From a checkpoint of a small mixture-of-experts model trained on Wikipedia.
Size: 12 layers, vocabulary 16384.
Below are experts of layer 9 (counted from 0) of a mixture-of-experts language model. Rows are named router (the router's row for the expert), down (a neuron's output weights, with its number) and show model dimensions 256-319. Each number is 500 + 40 x the weight over its row's rms, rounded and kept within 0 to 999. Numbers have three digits each.
Before each expert's rows: "comes before" lists some tokens at least twice as common just after its tokens as in all text. This comes from a sample of Wikipedia text that the model never trained on. Tokens count by the router's weight.

# expert 12
comes before: "of ", "in ", "and ", "for ", "(", "to "
router:500466510571540535471522509437498503546541467447526471501485470513470538569419464433510457504520480553480477519480508435490363474533487448519492505502489550441510522485456535479486501482599505
down0:445466473556470494486492432481472479550502513439450453465496518552495492465508509482480506502571521454513597462458496468597559502476451460487484501479529391494503470468536509484464517501510469
down1:499558491503453564541527479461464513476507497466409536488502470479532513466530490521462461507552497407483595467455449555538625496463490494526448569539472521508479602516535515499483490454503545
down2:502525518474498587474503483567506458542467490545542465546455484500454509434568465572487453473564498571514517492509482504482539485501564473517530420497461556519572483553481534486506489423497505
down3:546535499555525518454509483488545514424480539469589477547488575564492499504501480494522502456536521520521552514539519545524474529486489530465512533491461477506464504504484453468526457525501454
down4:562473436468458521475462551546474551563476507495433521462460471448517485452436492416498513529508537513503501464519529450488478552482577425477461417491545488488440471445477475465475485479485529
down5:495472578510482482430477415464507524544501484488509481456524462543518432412470501523525448475523518473561558473491461472533511515461504527483501529509500548549450517460497514481534486521502522
down6:490545507572536435487505513457571563499426517499470508506531447522559502531505469542525483454519527539483606515515465476486482543529486489401479567518507389474470520507549511535498518496530500
down7:528454495506532540495477529534557534585439589523446537485376482545544528475493552490518574421577426521503488515572492483496477571513504485544481470499584597470500554496489497522474440494490424
down8:420509496519489525512481498544527527467497514498530525474502534463473527505518446461514535463497434530473498480444544445548456524502459561480567413486493461461454483482473502502554545452502509
down9:441467571588550560569474469477569597500511437427453544529523479376486409481548517479401507501527561485446481495505498513555547449519497463469493565491533474503514471473472488585536431537523478
down10:451551439460521497484495469558513537484486493517477480462432469468500505494477559492470542476440554542485526524466486512505430469542549618530453443492448421474539515529455465437428517501429519
down11:494517482512549514527493574476489532501511495439532520498517493445516509540599549467462517496592534511469493462553485537526503448454481493463560564491504557461492521513486535518493500522506526
down12:475486463356551527584514469490505497439463558443535511468474404531465522574565499452459554571566449513512443512492564469396489499610513513530525515466518518536529487504482534514492441556461436
down13:466498512503555540484530498582462565461443441464529504437557519544458488518531517535446543572492432517414482451524540563537474479480510494533488485508523402456489481478504477538559504503527416
down14:502555539530511514495516538508559519472516468460561525461535552465492498493519552529503523506504536415497489515510459438583491513464500547513566530514509516527482437527498472491483482575469530

# expert 9
comes before: ", ", ". ", "-", "^{", ".", "ic "
router:538486520517528547558523520471421538539487452537482502417512494558464552499532556497474490526513516499514478498502561494498462438568525519460449489532445583486499602508397490525475547489548531
down0:493490467519449531469542501444526423448518504448491517576418520589441452477449487448529535470511396482422522567469444498577532471499460486523550534514457529408476491504485495442436526506538512
down1:444476517483464473510582493468503492569479517528513486493465518537433485514494511422455540516511527564458549441504529507479481459467444466493487512544469508492466604435546482498557438489490447
down2:506466459504541454475428511531448569542551426468437416557488443509563496521538538570510458541487484536460536530487534555479484514512493529527452553468529450552494531453477529527431540508463553
down3:436559520475533471504534459458492509535431546502540435513500507524449518468514531550468431463471536491451471529527480483486488491573470496468543449505472470537529475501465517487448488473544478
down4:521554545572483529493525562550504484449406467507460489469473524541612498539461535495518550536505490529515568530454427565525473466571500480471427556473495587464580495555509477514504526484503499
down5:473445532474500481494491507501485511448514550492467499492491491489496530448470557490498589474538542520455490481507478560575554548534570522591499471469522554480485570502459493510427495490520550
down6:509518562517549500546463540510470477528476467438485433538440489417408503480520474529488490455555543530522387430532480485515403496454514479484562479466523479494486534486496579517588494479501427
down7:521472545460548503545485537500511482469505465536485438533498540461496489540449490445539454473438556524513488531497472373456456449452548481504525435503534424510487476534494533458441544465535533
down8:495509489517413475490498509503537394533479528453550534469544422407435522464523481561543482445509512517486506472599510495461492457495430495482530503522550535451485461528503528524502506481492510
down9:473564531505539492459520518492462582540529502524510527460516495457534515456469499497522553548523413515512482536438517614485480486511498528502499478494475465410493569536513504481510454478436470
down10:470465526490496556429453578529509522343601559537539590466455479540473503514559549578440524545524522431528518589519535529471503532586491512531438474432581514536490497518448507474470585453489566
down11:520486502470592527568500453584455500490454450563541458540513537430495489432495471483493554439470454475492438538535568513523494585564514535540514455526513472547454491417447496530579435509512506
down12:524458465543519446540444496502557588474566585469554498498515513427489583518540537489528489513454547494495573456548454416548504471459496422504492546536467493450460600494473503425483515499493615
down13:534427494546472491493420461507484495552491530489489470572557559494536486490468495567485450529404507533516478537539518485502494432542426524499450530546450392530510553484473552496565498479512527
down14:566547496531500542511560566519462374473557556508530501416508538462464538493601488515509511447444475502586533588573527475484457456413515535469501434468497682478447471518447575532492549525498532

# expert 11
comes before: "the ", "and ", "\"", "The ", "a ", "which "
router:552455546553570515463513505527482603464475454441519494469495413497482515517449509483439472568476502530416493498539516491487471445552528521589512493539506507459508521502503572538460504458478548
down0:511465531500482547530532460516465529431530496421465554446466535513464526507462481475481516445470459408407556508470459535516536557430546534454498527537559429423506478422506501417440522546502500
down1:516467515464529528507536470459523497437451519431546483525497517447393485504562483529542545460463447503516483523506472494424525491438490501529522532575492530476481488450516550564452475499446473
down2:455458510515549513513408519530482472436440547441421479434491496495487530543449422547444579487436444475552479483459442442497509538485522451562511449520525505492505545518443567487539547501475509
down3:514535501493476483492432484550526495489448485555523460601504565519463514557486464435455482538473454544490528464453436526451525526506450439493474534481509445492517527498530441515511492472509498
down4:499576552561546570508527473452514475570486499527448421490412442550485522530429534468454476560531487520495531496521519517470462549552497474440553474559442696460476425478567561464537533451487555
down5:518577515459501477514539493596523507505498473541544472473469481465486513567646595515457503572562551551513478494497540531537440430472446561412452542515494401440525504551453489501511490550478454
down6:546435490475481446462474472487474518445438489552534467502433549413496511505569399474520492488490452525493466538565451558512471436468493531469528505516448495531499477560453534537501477477461626
down7:504522435475488507504535476619529506520517552569524481520490433546507540507450447499470529508473445516482492551525481492529520474516431485538476496482579312479537563529518537507488544508454544
down8:474463514531550515499477508424486487390536488442492540511515441383460465528504503500513455473497508542515477460453473481506520478454509491488506494510524478515515500492482571515498529524452485
down9:469525419552418498569470528319514456515580459567490469517486453528486460509497457480517489472500538509575542443505509527485430515492455449465487534504575460529483461630531440506533492453458467
down10:543480579478498568456551383440546513528477539507566490426518474491533514521481487494519491495519531544459538481540462448431474489461438522542545490503517581499487522520521534501508520475503551
down11:453557537431433506427569464530449464519562573473416501555485500515544467497459409512599457529362533524573556407577516481459530541472398506477536478458505365501454520502478444443543537512396538
down12:536416479512471476452518425512462547499502460554563543579540498493483478457475496554500491551517535533521554502519459493470491479564450535514507503525518572522494499538523493455387508460414556
down13:480503474505506496491484550507548458513428504446539471565520470551496472516515497501496571475499555454461574444484542561498471460526481559475492431518580466471477458478566482503465483535551514
down14:501538542538500543480596502612466514515464492460499490480473484481468502516581518549424519482504522476461458503471434492518524445454514540515472553520530465478565540530485550437452537523393507

# expert 8
comes before: "the ", "a ", "his ", "been ", "201", "200"
router:563472578471510520508546588550537563469546472444534465442484505522479507531469488493426567518508461444525416493570529581481454523523535517572492483499462592468456489576494527529429491455523502
down0:465547573589491475520490538464476461530564575483512517560483531446544506500551419528483512456465391480569474471483475519471509558511495496444424477480508554528545465494436447517491495522588402
down1:510488486465508478592402565528503486415510505490446491507471503507554515511505512488525484454533592583489556497438525495523507461561498495564426529615503519528446410482474525527433475502543470
down2:513559554540449500508559457567496495529546428504423547490492480469580537479532603465519508480439517494474490483458523465491483456484395480484560505501558567531550501582493530485449488514523467
down3:605468458534483487455482560498515429485496491482506554559481415523453480501435464532523535448486561517484511452436498540429486464509500470454440460575549517538494468490552506462560481504545549
down4:450464461478457559506485531527543514492440512471478523453517462414462510467478522521515493510472481500540406558402533505433473492523462522546477479527485563504472488536551506535512497498465459
down5:460489539571414493540531495423563529548524520573540442490442492465437486507561551557519504524506479451503490498516505489492574510434444512539458455525472344493437529458451490450452487470508482
down6:562509456517505500518484434548475507509501424520494528504449438516427525524469480580471485448418540505522442461491470485466477485549555458520516518511565450512468492482495514503463469489507539
down7:438538555498462543479476502416523484553480517482470507442509516450516540466590548430506550553469555475545406480490563533471493500521469551472540450490447636480497478534490488521493489537499467
down8:546488477502433456424515448512478503432510529536541512460512431464489478503552517469485481511537390518546494516547505472546459465474471476415509534538548492566493559493538455461480453595471553
down9:503584437540468551539497507436516470519563427489511475445560468523541506561528537495487510554559488468565516527556404551446537518505442520502442420466502591541479493413467521487451552465578468
down10:454518531493570418496427497493487489547441492523583444450464498553533458503477460550484521535523497455493482447490489527559542494483549559484428413544517490531444561475576440510418465521518494
down11:504508476531554446570477437449526495584509537470490435422474513475538522454513467478462404433475519452502505472537505524525469508473502521426508505505474587515481498435416493392518490486504461
down12:507504491521502506508462614426444508494548506414598529528541530510529490549479486511537508519424498474494537474467485509518454416503515510499492457529564584498436557470546513467524566473542505
down13:518463490451473503516516521469549500443560541534494481530492516383484525499504579451503407489442495449515509492494600493412501478489463478443530518528509583496527497463495475449506542439482495
down14:476462515487507520501479546504438536485539436476510486485538547552480482530503541536476452496537476517452505463525492509557515563457480488567505473504540522491555534553481449538485515554470476

# expert 5
comes before: "\n", ", ", "s ", "\n\n", "'", ". "
router:500465576567501501447504498381512481552566487499534485420493431583532519498444465472487492554458500529460483453507474547476528514519549488519496495512538592520573564507560519498494436508568475
down0:565482551485492520487547423481439456477537530467551502455503543481560514538529407516438496530527546437503490525427534446515488477592493466499541470466523557511551465448485489522502406464451553
down1:517529444501436434491532455452411525481506469465412517543561559573454515570524515518457510497431507523488478509527432545570536508534520544576489586575477482550544525442497539477479476441574506
down2:565511551617520557547495520511564503528520478481502523537520535544518453487445569548438475556499534503487509546483418439517564510480563483468418483527458469425502501444483507463557464461476549
down3:527516535451513572537502582437570556468510529582510481554489546607497471517538537524547491464504532483568502432528502464490448505533525462512448468513516596481503499533596525484530559523530572
down4:566497501475502501544533508459556512527490489552491502443508495529527485485525573548502554544522552457436471532533504513482495542497523428524518511546522513507465564499499494464461572510485538
down5:467527485534483511489479504502499412491507479473504498458513478467427477522494525412474534541528531492499540500427544509510417538489487504507509575509472574447545610557536514511474462409469496
down6:503450520435488470434510525548474499604554488580537421493484495448446493502530459513415552491458481536451450482566504552502480426474482469466463575549478500570502521526414446498484454471515523
down7:538490537424576541481533471459487550542455526524620512523455448569467467498497543520451513539471504521464534475503514471480437549522513492557496494526478503449512492526500560549521499531533486
down8:469514498515534478494571522439536493478578435498425547525519536519490522468491526467457551495599537492557494486458520512474430504501524467483471525455490448442430492501484486451506490485558525
down9:457548481479531451490459465444486468574536489500485438553518533492491433528499437464517454452484492473495569474527455502500463554574445498559560463440461491548443507497519539455530535508503598
down10:495481481619551497461484473476440555452489523531550468465469501495511544418470489448500446487533527506560505593598457442517523553445491491448489510477495515492529545480441453484512485579551540
down11:520541490505517502417508515501587551516488453519465533433462488533479511455478496486431530439463436523493493468531517464478547480507554594501489462506440531433571508500549486521466534464473458
down12:525556517452445503512515501495464500589510577515521520551551434462523440506456461486449465527536518455492504435496409529509479478412473465485517517527478432545468409538542425451548533525482523
down13:440541435506447455487493492531537515509545500512446512496495501505418479489495544485540472552501451544488531430472545431484496468447509544523480481410489477521502473503456491475545547489471449
down14:539493537520508492527537525520508577530554499481462507426483532431517478485521506488559527583524464505483483478482492426479491491569524486515461554511524508446495552491486530554520495497536427

# expert 1
comes before: "of ", "and ", "are ", "in ", "were ", "is "
router:496469535572531500489537529534482493540551475444568455487480459469501525553421552508430435544588456490437465523533552438504413440538486442467493525534518547436465487570458549544454528486587504
down0:428510464500460545518497506473539538536538430471489528505456504523483475434523535574475486412522524505519467463586454489459488565505498565557510441504503574527459471627507534523578468523576485
down1:538484548422477586501429527587519535469471499511432547429492442523536508517540507472520487490553537461507411529483535419482521483537493594479535516597506569452485509497466551482459475496412528
down2:458497558465506426511505507512487492520467498513491526505537494426473494527487485543566488485458515484478487499471481409519477489483457509544514461546458495519484534476506503531489487509444598
down3:502495463548549473481501583529477507481499486506511552457555515514494525533375509494520548524510595525493491448477417516473532490497456437524437522447489481497516515579444515491498496448504483
down4:595524464407504496468503451502541506493504482484513422479481505438518503461474433505523556557497467482565586560418478460373526555485451484485506480477449521548519496486548475489438457515495484
down5:512444496497570452545467487550454497477530445516485509574410486596478514520523521508494539528492487501542484485550517411466529524458565468492486508439461377506483475444514540521497483440482451
down6:534462479565471480521521485545471460508471527514523464441487530522544497471514492458477506537537406539508472478472494482462531526483525481540572559479446527469444452498477511517484461500498477
down7:505543510530551438451535481467539511560522544490575477481559583499492527471532478502431500441521512519466478507498499488532448484588477466481465541505510553467466393468549479546541523505581488
down8:547499483494454482511539522525543479540559426486423536513482483445496497455519490498469517445470453407434563542582553516515515503516516576510488664491490455520496482573474423499455516550431594
down9:433494530465424565529475545465480477531505473473450507564427485470505572428517510503479467551506579506528536495591512557528528468480508528412526581445521530467513518493518578472544505466527439
down10:512483530520484485464537495455576537547470476444561498518540474554438478519436517549441504516518501520490505463494538517548520480507474518488479457532543696470524495483569493531480466483537490
down11:532546525412594517500489534490594538452492511498505461517474435572484553456564516574472474540515503515476505526529476558548599484459541464486552549507451612520489505549453506533526445477492598
down12:524486475525437539503582482519506519497483515511477441508508400527617432579537511471543480576589500554461461439532476517554453508505487451460415503530508535571446612555451501547508603481480543
down13:540499572482499551415523522579539512521552444490521539450506459515476483516587508456471479545494572566492492447506444477492502476525521503469504521532524397470500422488477508511498521498461437
down14:525494504564452508604520533514410503545519476555464437483495440527623483462406557477478451556506522428472490607538499546494514516504493430466517476483513571533469535469521508548525492502439474

# expert 23
comes before: "| ", "|", ".", "–", "1", "2"
router:522469541535512579454467468483437541469520459498478466520466446586469538513501577473504521512434455499510496512525538507428535468531514482513480462537484557442503519511472556501405561487537530
down0:516509477565548506591521493509467486479457488459545476442403580498461490471526493479495551509486458512530439526537465468463509515523482577496451510493456468571527459467529538448431564518475471
down1:546510470496497519549482485497528520517514465567559494505552562577514543492502534486520457545496420473482433495496512525457541545510554460520496528544465441534545523510451481535491451443502470
down2:506431503477527425548429493484491432543464524551516484455547472445482478555493550523495518549509485543461521506549542472544516517560468536476497507529529483519490447468484490533499514525502455
down3:484574556554483486552515469474476538515496437502568511492498473499466580519463482506527532407472431555503465536486532447453520447534554504514482413491492510459489481465507462527457533545449524
down4:489488488495502446510549468560457478505519504534449548539518476445443563468465529518576559493482469514551470549564501405496566491504478605497505496497528457452461446541517442524498438475465510
down5:490471447509439490475534523523548530444601463499552495507504503489565529566505487513504518436520447444470444516554513468515492525532522474486456494412485466471490414475464539502510528539564483
down6:593477518480476479540510548452466496507530478532521526562552435493596513508509565493498528466501527590506489530527521503469472426484475473628475511471491479531497468531528523493474514526472462
down7:511502552507485444532556519525564479488522465553507523474511555445581528530553491526486486515487477494503512466506577496555509527462458499533460496481379559484520461484484476514496489453537525
down8:464518518567443471497474577509498486514561460486496485425478472463530482426562480513598493416509506579483518512471446509512536548417456574465461570469459453525467477506503520457463489464482483
down9:515472476541491591487557482536522562508456509451497513553446431501550473499463521539441525520517412518451519482464413495491448501502539549394516471510494572440511467506473497498503457440444491
down10:516500589586468477475504517537483515468467474500486513530492579442543527485499452493540455492444544516470511551519465445553475465494567492427485490470412548461497475470555533517485503456476486
down11:498458529449410436418583452494464451529491524506557449520540543536511486505519448464540510518505501520499569568523510475511471494467543477530421495481549434549518495502447422449496403566497521
down12:449523541481520509433531532455536491493459531483468461504559470492513507440424509456536516385472454509506446465514513496539460483520466538516527433461482443516470511496493521503522562443540479
down13:461504571494477474418492548465497502527540454443429483517490467487450416463500513474539526522542544528492494513564436588518500477499438545514493521490459508514497536545609472490510570523457559
down14:535471586556475521509432502538504517495462497496545485486477438540476504439503533526436536483510509512449517491494533487481489571489542491454562402533488556464515509468429496423464492540457470

# expert 14
comes before: "\n\n", ",", "% ", ".", "000 ", "5 "
router:486490501521498505491468556465473522474516457468471557505508510498468542509479473437386436543538448507535449479471532530504392501521530412548510467516486554469515550524490506543468496516537472
down0:492514478473425473456514524567445491475450504493520536511435574544513463416532491552521520405452433412501502514510529499465523482467427541539471522549522462550446446463447448494474533518524455
down1:499513544542458537534505485508433491549515542546456412539550427539486545514504527556540452529461534503477483528519498490547478497432527517495474512440519463509442474523510484456491468485535577
down2:552535436455556470542422570515522492518456496541429519541501526462388474459477546519484453493537530518498476441506436475478504522475497477511515466530437471433497466512527491512472548483531532
down3:490426539465535528492500572487524554514494515501557548536585536550480484545394492516456473521490524493522478501483486474408515466522510485481562515549483543543487427543490495468470492458536503
down4:491504547560541489500454527519469455445518514450497471450520469491624515530506515568506592474512501471509429511477474465544489485519388499479488532495493492498476613522514497515513441475461508
down5:436482516478474470449528464472460485583490560422484471526437571530552552565456524573505441503541475526481495526459469471482559486506453487480496509419567467540503465437473456439451529550519553
down6:455469516482483425464496483521506534443456507472452468532486489565525525500432494501478569353518519465576511521457484533503467488488477541552428489476581538557468471539512532507507540497499478
down7:580520586513544550435489454553592490516504506524524456509512531507390454512535520537491521465552460483474512479498503557499406491551512485566505544506516489468552531525525518475525510536545543
down8:503473493441555509542531507510545497505529525467544448536504487544510451452454561499500529482523549479443474532484547442477482574507474418545563497484481427471446516507422492510481470453517481
down9:486518551531494503433436446506524517440495550491480525493510540506528542534468534453536510567538512532548530547508552409482481458484520420511498457494544509529523550478459532505536481511452540
down10:436452504542535456492451541416477574557510477536454528453571452527506518509400515530464537423491552471486489441504480522599505444533457516524455511527443505466537476489444504467503448476492545
down11:566447485480545506474444445491431474517523561474436470451522463511474530568489547511472569496549488546501502538519531521494512490493480503479394501503519498578468477490521502540402532471547584
down12:513493538524489486575558506534519496529464499472542544521482518521462483508511502494565519533577439508482515526523433489528498552460549443507502504451501519517487472523527532504442545488519635
down13:507492510503448458451507549501519529489525470492443470501493533508482459563445486527472505520562470557560496472460543585472458492462479500536453431463480491540494403513452540536483583430485477
down14:536448527472464549461486527525395466482491459470493517442439443493514516526507444544410416479517537516480469553535504475585512474477534547521467514493426482511481473471506496541482506456509531

# expert 3
comes before: "| ", "- ", "==", "===", "= ", "== "
router:525491501471548514439484484508458528489552495410539506502458484554492490528502541444504509460494504557460534539529487436501474463500479404514512540487482575456540490475480536562499464495528553
down0:508491622531489505497458463455557534511497540538461468512469511534557487513543436462496490486527447522551501426504493568565499496498529609526508464498544385543448559486530440403519594474566538
down1:497481523422494472507526555560489424482505502527492498530516522517522459519444448416533558452508473430491475496431541433491490509514534529452462494472605401511502598501481500518448456488492566
down2:551564547470514521413587540490497524520472554564540561483469544505563433526379480516527524554478461516431504513533473501519490568473512566522543476453477476458473473513461461516488466440527472
down3:477437454511404510545453525456510545458511507535504553495486506485464522524440559510438423633490505461485446484545535486543529538492538440497544526472458472534541484472507509509472480478406518
down4:510518466490502456464550492487430506489491502524511545447531504481530544474540474475505529476489492493514442533451508452507422515411565580595570512490496489523479521488536526512502485511487488
down5:516532497548373510467533488559500498538524517515505507517520516481500521498468538525518484485501532404522548494482485503521566437518460503482544450539485466546531513328484519534522524498523508
down6:505514529416458528556511537473504513405447477470549541449581423490512486482473514416540452592441522543452491508558498464478444508569512516500590547507533593466502505499505540532499552551549498
down7:483552487536536449544499514531514484529556493526469462488452448526436496492529522490473497500586500532442573497508451508469508463486564436497497518484525570488567482553462481534469508545515500
down8:465468427444457472484505480589439505469529483526536513510493492534542487507594535563489459478466489492594511549490473500490517526444502528521530532459533461457489485435546480504562496453433534
down9:552464552491438548557490459493466471489506511504529483435527566554510447436458479495540450553498516485480484572410476521495468500491499484490551527484477428523499499485530545463479496483485521
down10:508457502490483530477494513468485474507500471467516505476574521496537423548541475399572507466534436511568433498533489569484485506498489519482513470528566512515489549470498499495493468546551486
down11:507488501448472499452512513488408475494465482519555479498565514467495544530440496483485502498430416478497467507494570532509462482541486519529482519491495526542510505518462515529469527491496510
down12:475473590509543505533515472505538469480465553463465497479494450541453500583491466484499564526468522456519460503478521474470476524458519550455469494498506443444477510496476548457458463506514521
down13:472457485522455510518461438460550470442539520514496437511453511555472537519477540474453474440455552496455507488519490556466504479514456460469445497546474611471504509514522486544568495528571452
down14:507511467550530516449493556518518525558461501432546507490452529543416517465509533479451572518528436554527456570578472546515485557515482544464486501469533471573491493528542479512519493519488565

# expert 17
comes before: ", ", "-", ". ", "e ", "de ", "'"
router:577465530531534543446524504422442525536569458497490433460502518504514521511449492439493512526534489530414469485535540404499457484522536487570499491538492536535547526554454528491495483437589554
down0:519521504576474488428509472535516532529459531515508536524520519557523443533505530556549502461449492487473482484493589508515477438504419532534521516484522465458582486500489588509553460516494494
down1:544525526465456471507467580513506388479501532460449442472548435456513463458526491446509574463503491509467431455536465563518478548523466577496449401539523476491511513444518458495522449513539462
down2:529497480531499469490477532488461503524460515494490561525523560449489476577479515416515485547469488456508490569482531457568523448514522527442489469437491485494448550582542564486518527504552573
down3:480536457564442565507455550505491525439567553521498508524482467469479548531491528515490506488495465541574532509489464623468537470561576508484514459550522488531490588457544456497512466465455471
down4:487508488486445507455382524535564511535498492539508529353568500442507477483447511552492452504414540438504486495471454530568519500508547494483483518507521512456515530565564529489542525503589457
down5:551537494458506514533466470489589482448548568566548504483523523468452503501522514454479470503562506522496390491588523545497485438477463493457491458489562520419464537584551501446501487530545496
down6:487485460504542547513449520455509470571515472580517463461407499558478596499459510485559486525523514482494473513566514485556516468473551493445510478500486492488466521442484510586571561492511532
down7:451486483501582540433481412485571505414464544478563567533508493454449474529548501550550501525568458534543426446474451544487479513551549510506453544475536494503500560507469499504478515495471493
down8:521508533551488498451501537474569525610483483550475530533515535424463486495461570444509416459496522543473516547519517544534507505445474438436450529486526408528466444524545582473509514494519474
down9:531431547552446471474485443545428495477535493477479441424546542523483527499480512488520463461455535486488470498440476534479533471488529490530473492445542546501483406468465560507536442536531532
down10:496604534560435408513490481553517477503505502442510525561458448480462501516518428535611521488488560506506416447483477553501454460469488480470529500517496488552563540463511479511483439487488472
down11:486467498547503551434469514531486530488491504514469453494483515380487499493519492514552462491458526538555500462490588548464517496444596459510554525502500466546467543536446523462475503545451584
down12:576530464454570498494492507464469542470486578508571495493503552492536450533418545549536482505485500554519502543463508469534467549443457489382469424567516490530440458500483512483561466474455571
down13:467477454438512579462525518527557545596456553522468527519545454502482526464484515571572480457453482451555409487499499477530427509508491531494518510542491573468536488499502466539477469502522455
down14:499484471564454496457497497472449533453411528534554506552491498468607532419464467511451557509474550545531563523498407488524497546499488421511542503442479476531497547555426488472493488584517448

# expert 4
comes before: "The ", "In ", "that ", "to ", "He ", "he "
router:571464502537518528505499527444500555495540478444524405479490437556527502569493469498465413533480496496511473495503541488511496463546510487464515452527503505494525492511512517544529533467504511
down0:489545535432546493462508495478515541528496475470517457447505522558552507489439450455488513520472484486516536510506559478520535540411498508398525468561537530462475478474542485524522536485451480
down1:486516497526491495545520527485496550529509464418464518563520476524530524505517538487541477543488542510466514447523496552454471471602519466481484552498544527481503558495498531521493507471517486
down2:476548473529438488504451395494407499497497510548478524441435464532480475492496535416473433628577454488578529512501507465470441519469501480495510450545485566484502422508530491433493527514519504
down3:528486539481501549494556597505556482480527494448534511533508595545528438517545490525508535473494501510410492448435515520507483474522492440488448490462549569494454515454527477492513517489568453
down4:567535537535526461544554529542505411596495496544534450501508516495513510462450474575508541540477490534475466491498494452570534509515495460534509545465448499481500490537488532492450521515590492
down5:551473492506426451492505506514529491515590453520456532582554469460456478510472475489505507422457468517451470542488491484451475499445476471546500521520473569525438533451447560535457492563535436
down6:593517475513530535428465544427538461524519431457543473503492512535478466516481518485450407552452506523518466549537523504520517542555504526526490605537455504501504455447544425472493491534500482
down7:553450489551553486494459519523490560498554515490484568486487463412584507528490560470423502518534477538483506465462540456562568487520518475504535416503468484549534504427509500546570446482570426
down8:475502520533489498530478537435486448565531513574459406523476546422500524512548577575571484535486540550464524496552522468470547403559471536505528467409455462522451441511514474472495501476530380
down9:412467480516418482525431496456469514478517509452537542457486470543507548543462483495429466587447443488500535469480537442480514523463539495480542530528474423541512492483517528474495466565561487
down10:542507496576514471481487493473502515466458497469453511491503454524488458575485479534545511451487579586477500558537556559533447449516421517504481516470492455485447460476529472598508585474518465
down11:449470544539539505518484544509499558483477478533571569564438603512516510479472489467514471498441528460466496467467479460509474490503518508443529456464518569458421477483396447548519451484479410
down12:519469472538516469495526512515404503500482502536426482456627422505458537500434513484463554567533462488573459519512545471525501522581493476497540473529513606413510532490511526525483548540432479
down13:541420538536491513499577524524416483541511430473458525543494513522515549589538519549465465489481496453557580480525483492564487477557533468548457461478476454472577518476510516493449516510515503
down14:513491450466471522483499402484472479434602480526552577503502538496472491507535543475507466492518483509517484504527491417568470533489531497527507549493434575462481478461479535561504503510535476

# expert 16
comes before: "a ", "the ", "an ", "also ", "not ", "in "
router:537473544564520509494545535469459600510498446472538473492468482514500486495443465466427513527525501518490468511505505568449479519536502484521518466522479547458510493582561536509521424429509505
down0:473518520437567472563449477452455481482492502526499396505450542526487465465491480502450427483407507464528480506492450565411540463569443538523526504553491470571505565587505451478486513514471476
down1:429570439595539501530542535479454523491409564526403416461493475522524467460437479533542471447509540498542425474542529429500531513450457473522512436456533519540479496504458554521478480516551427
down2:493497511568575486533502491390494508430429465541602467510542475543462468619543560513495457502555490568492547515524491503505517475507540539518522552562499459492481475545497523473541496484469534
down3:487508464519402467564466552494500474467485434481550480509468503452495574494509445510498495412527525521534493451441439465529523534526518595510493529465469435523491536531549511502490495554467546
down4:457547519467474503475528536530445522476488536511531493534509564493465446499583509482514535510514509492446548440432495514477494550481518586534512527521517476558539518459498500507444486568405431
down5:483470515531462516539554540365446454485553473464509501458588463484454470461462516473514489517428468468476564468499516550507510488481473570504548450465525410559414532535493465608514528479561489
down6:496572526506477475527456568502564453475519467481442473500554479504536522427478551512452492480474502502477522484461438503498463426464489550511547574534480484425488545538542476554476446545449492
down7:462477354516395507487452499533442458465452518520551505524487519469475525461502445439470533513571499531443478439552554511493536540449560461480478478536463564497478471447511444496473503509508482
down8:511578457505470490449528551458538516538532538538510412506413485554497511459497523528541497537446526474451597489543520580494467540530442500568483514556508460501559556504524508485428492506494503
down9:501519482521509548485509514478495475450476485512496492492497431460468504543438479501509505471573522503522496488523422505467484459532516436465556507538484377515478520505505486482489500544466521
down10:506427518568439465538518503459427546478514505486531476473557579514497559549481531464531574578481482483441501484467421532492543507502511515454464531470504447503456492511531509551440508567523431
down11:473466493518475536522586525512482485503464512493529472466513583494520483534442497489506507521535476460546479444486410553543518473447495538500513491453509459550512534497530484511501504507422433
down12:513401568473520466515518548472479529463447526446495530484424477539529494546486510502440551503558539535505555443502533535512539457460485512432539506474475565447524465474503473528497521516485489
down13:551434473524499515562493509524537491432559426481488487482530500469499503579468492467516509452450469501525500532532523459529489531470430492477529506473496546518528578475481590510475483452575497
down14:493461450473606477521539487506573508491430528553562484526520431487456491557472542489448502453478635529491514546448488504460538466490472514510513511503537512507475512489535418457568470478525529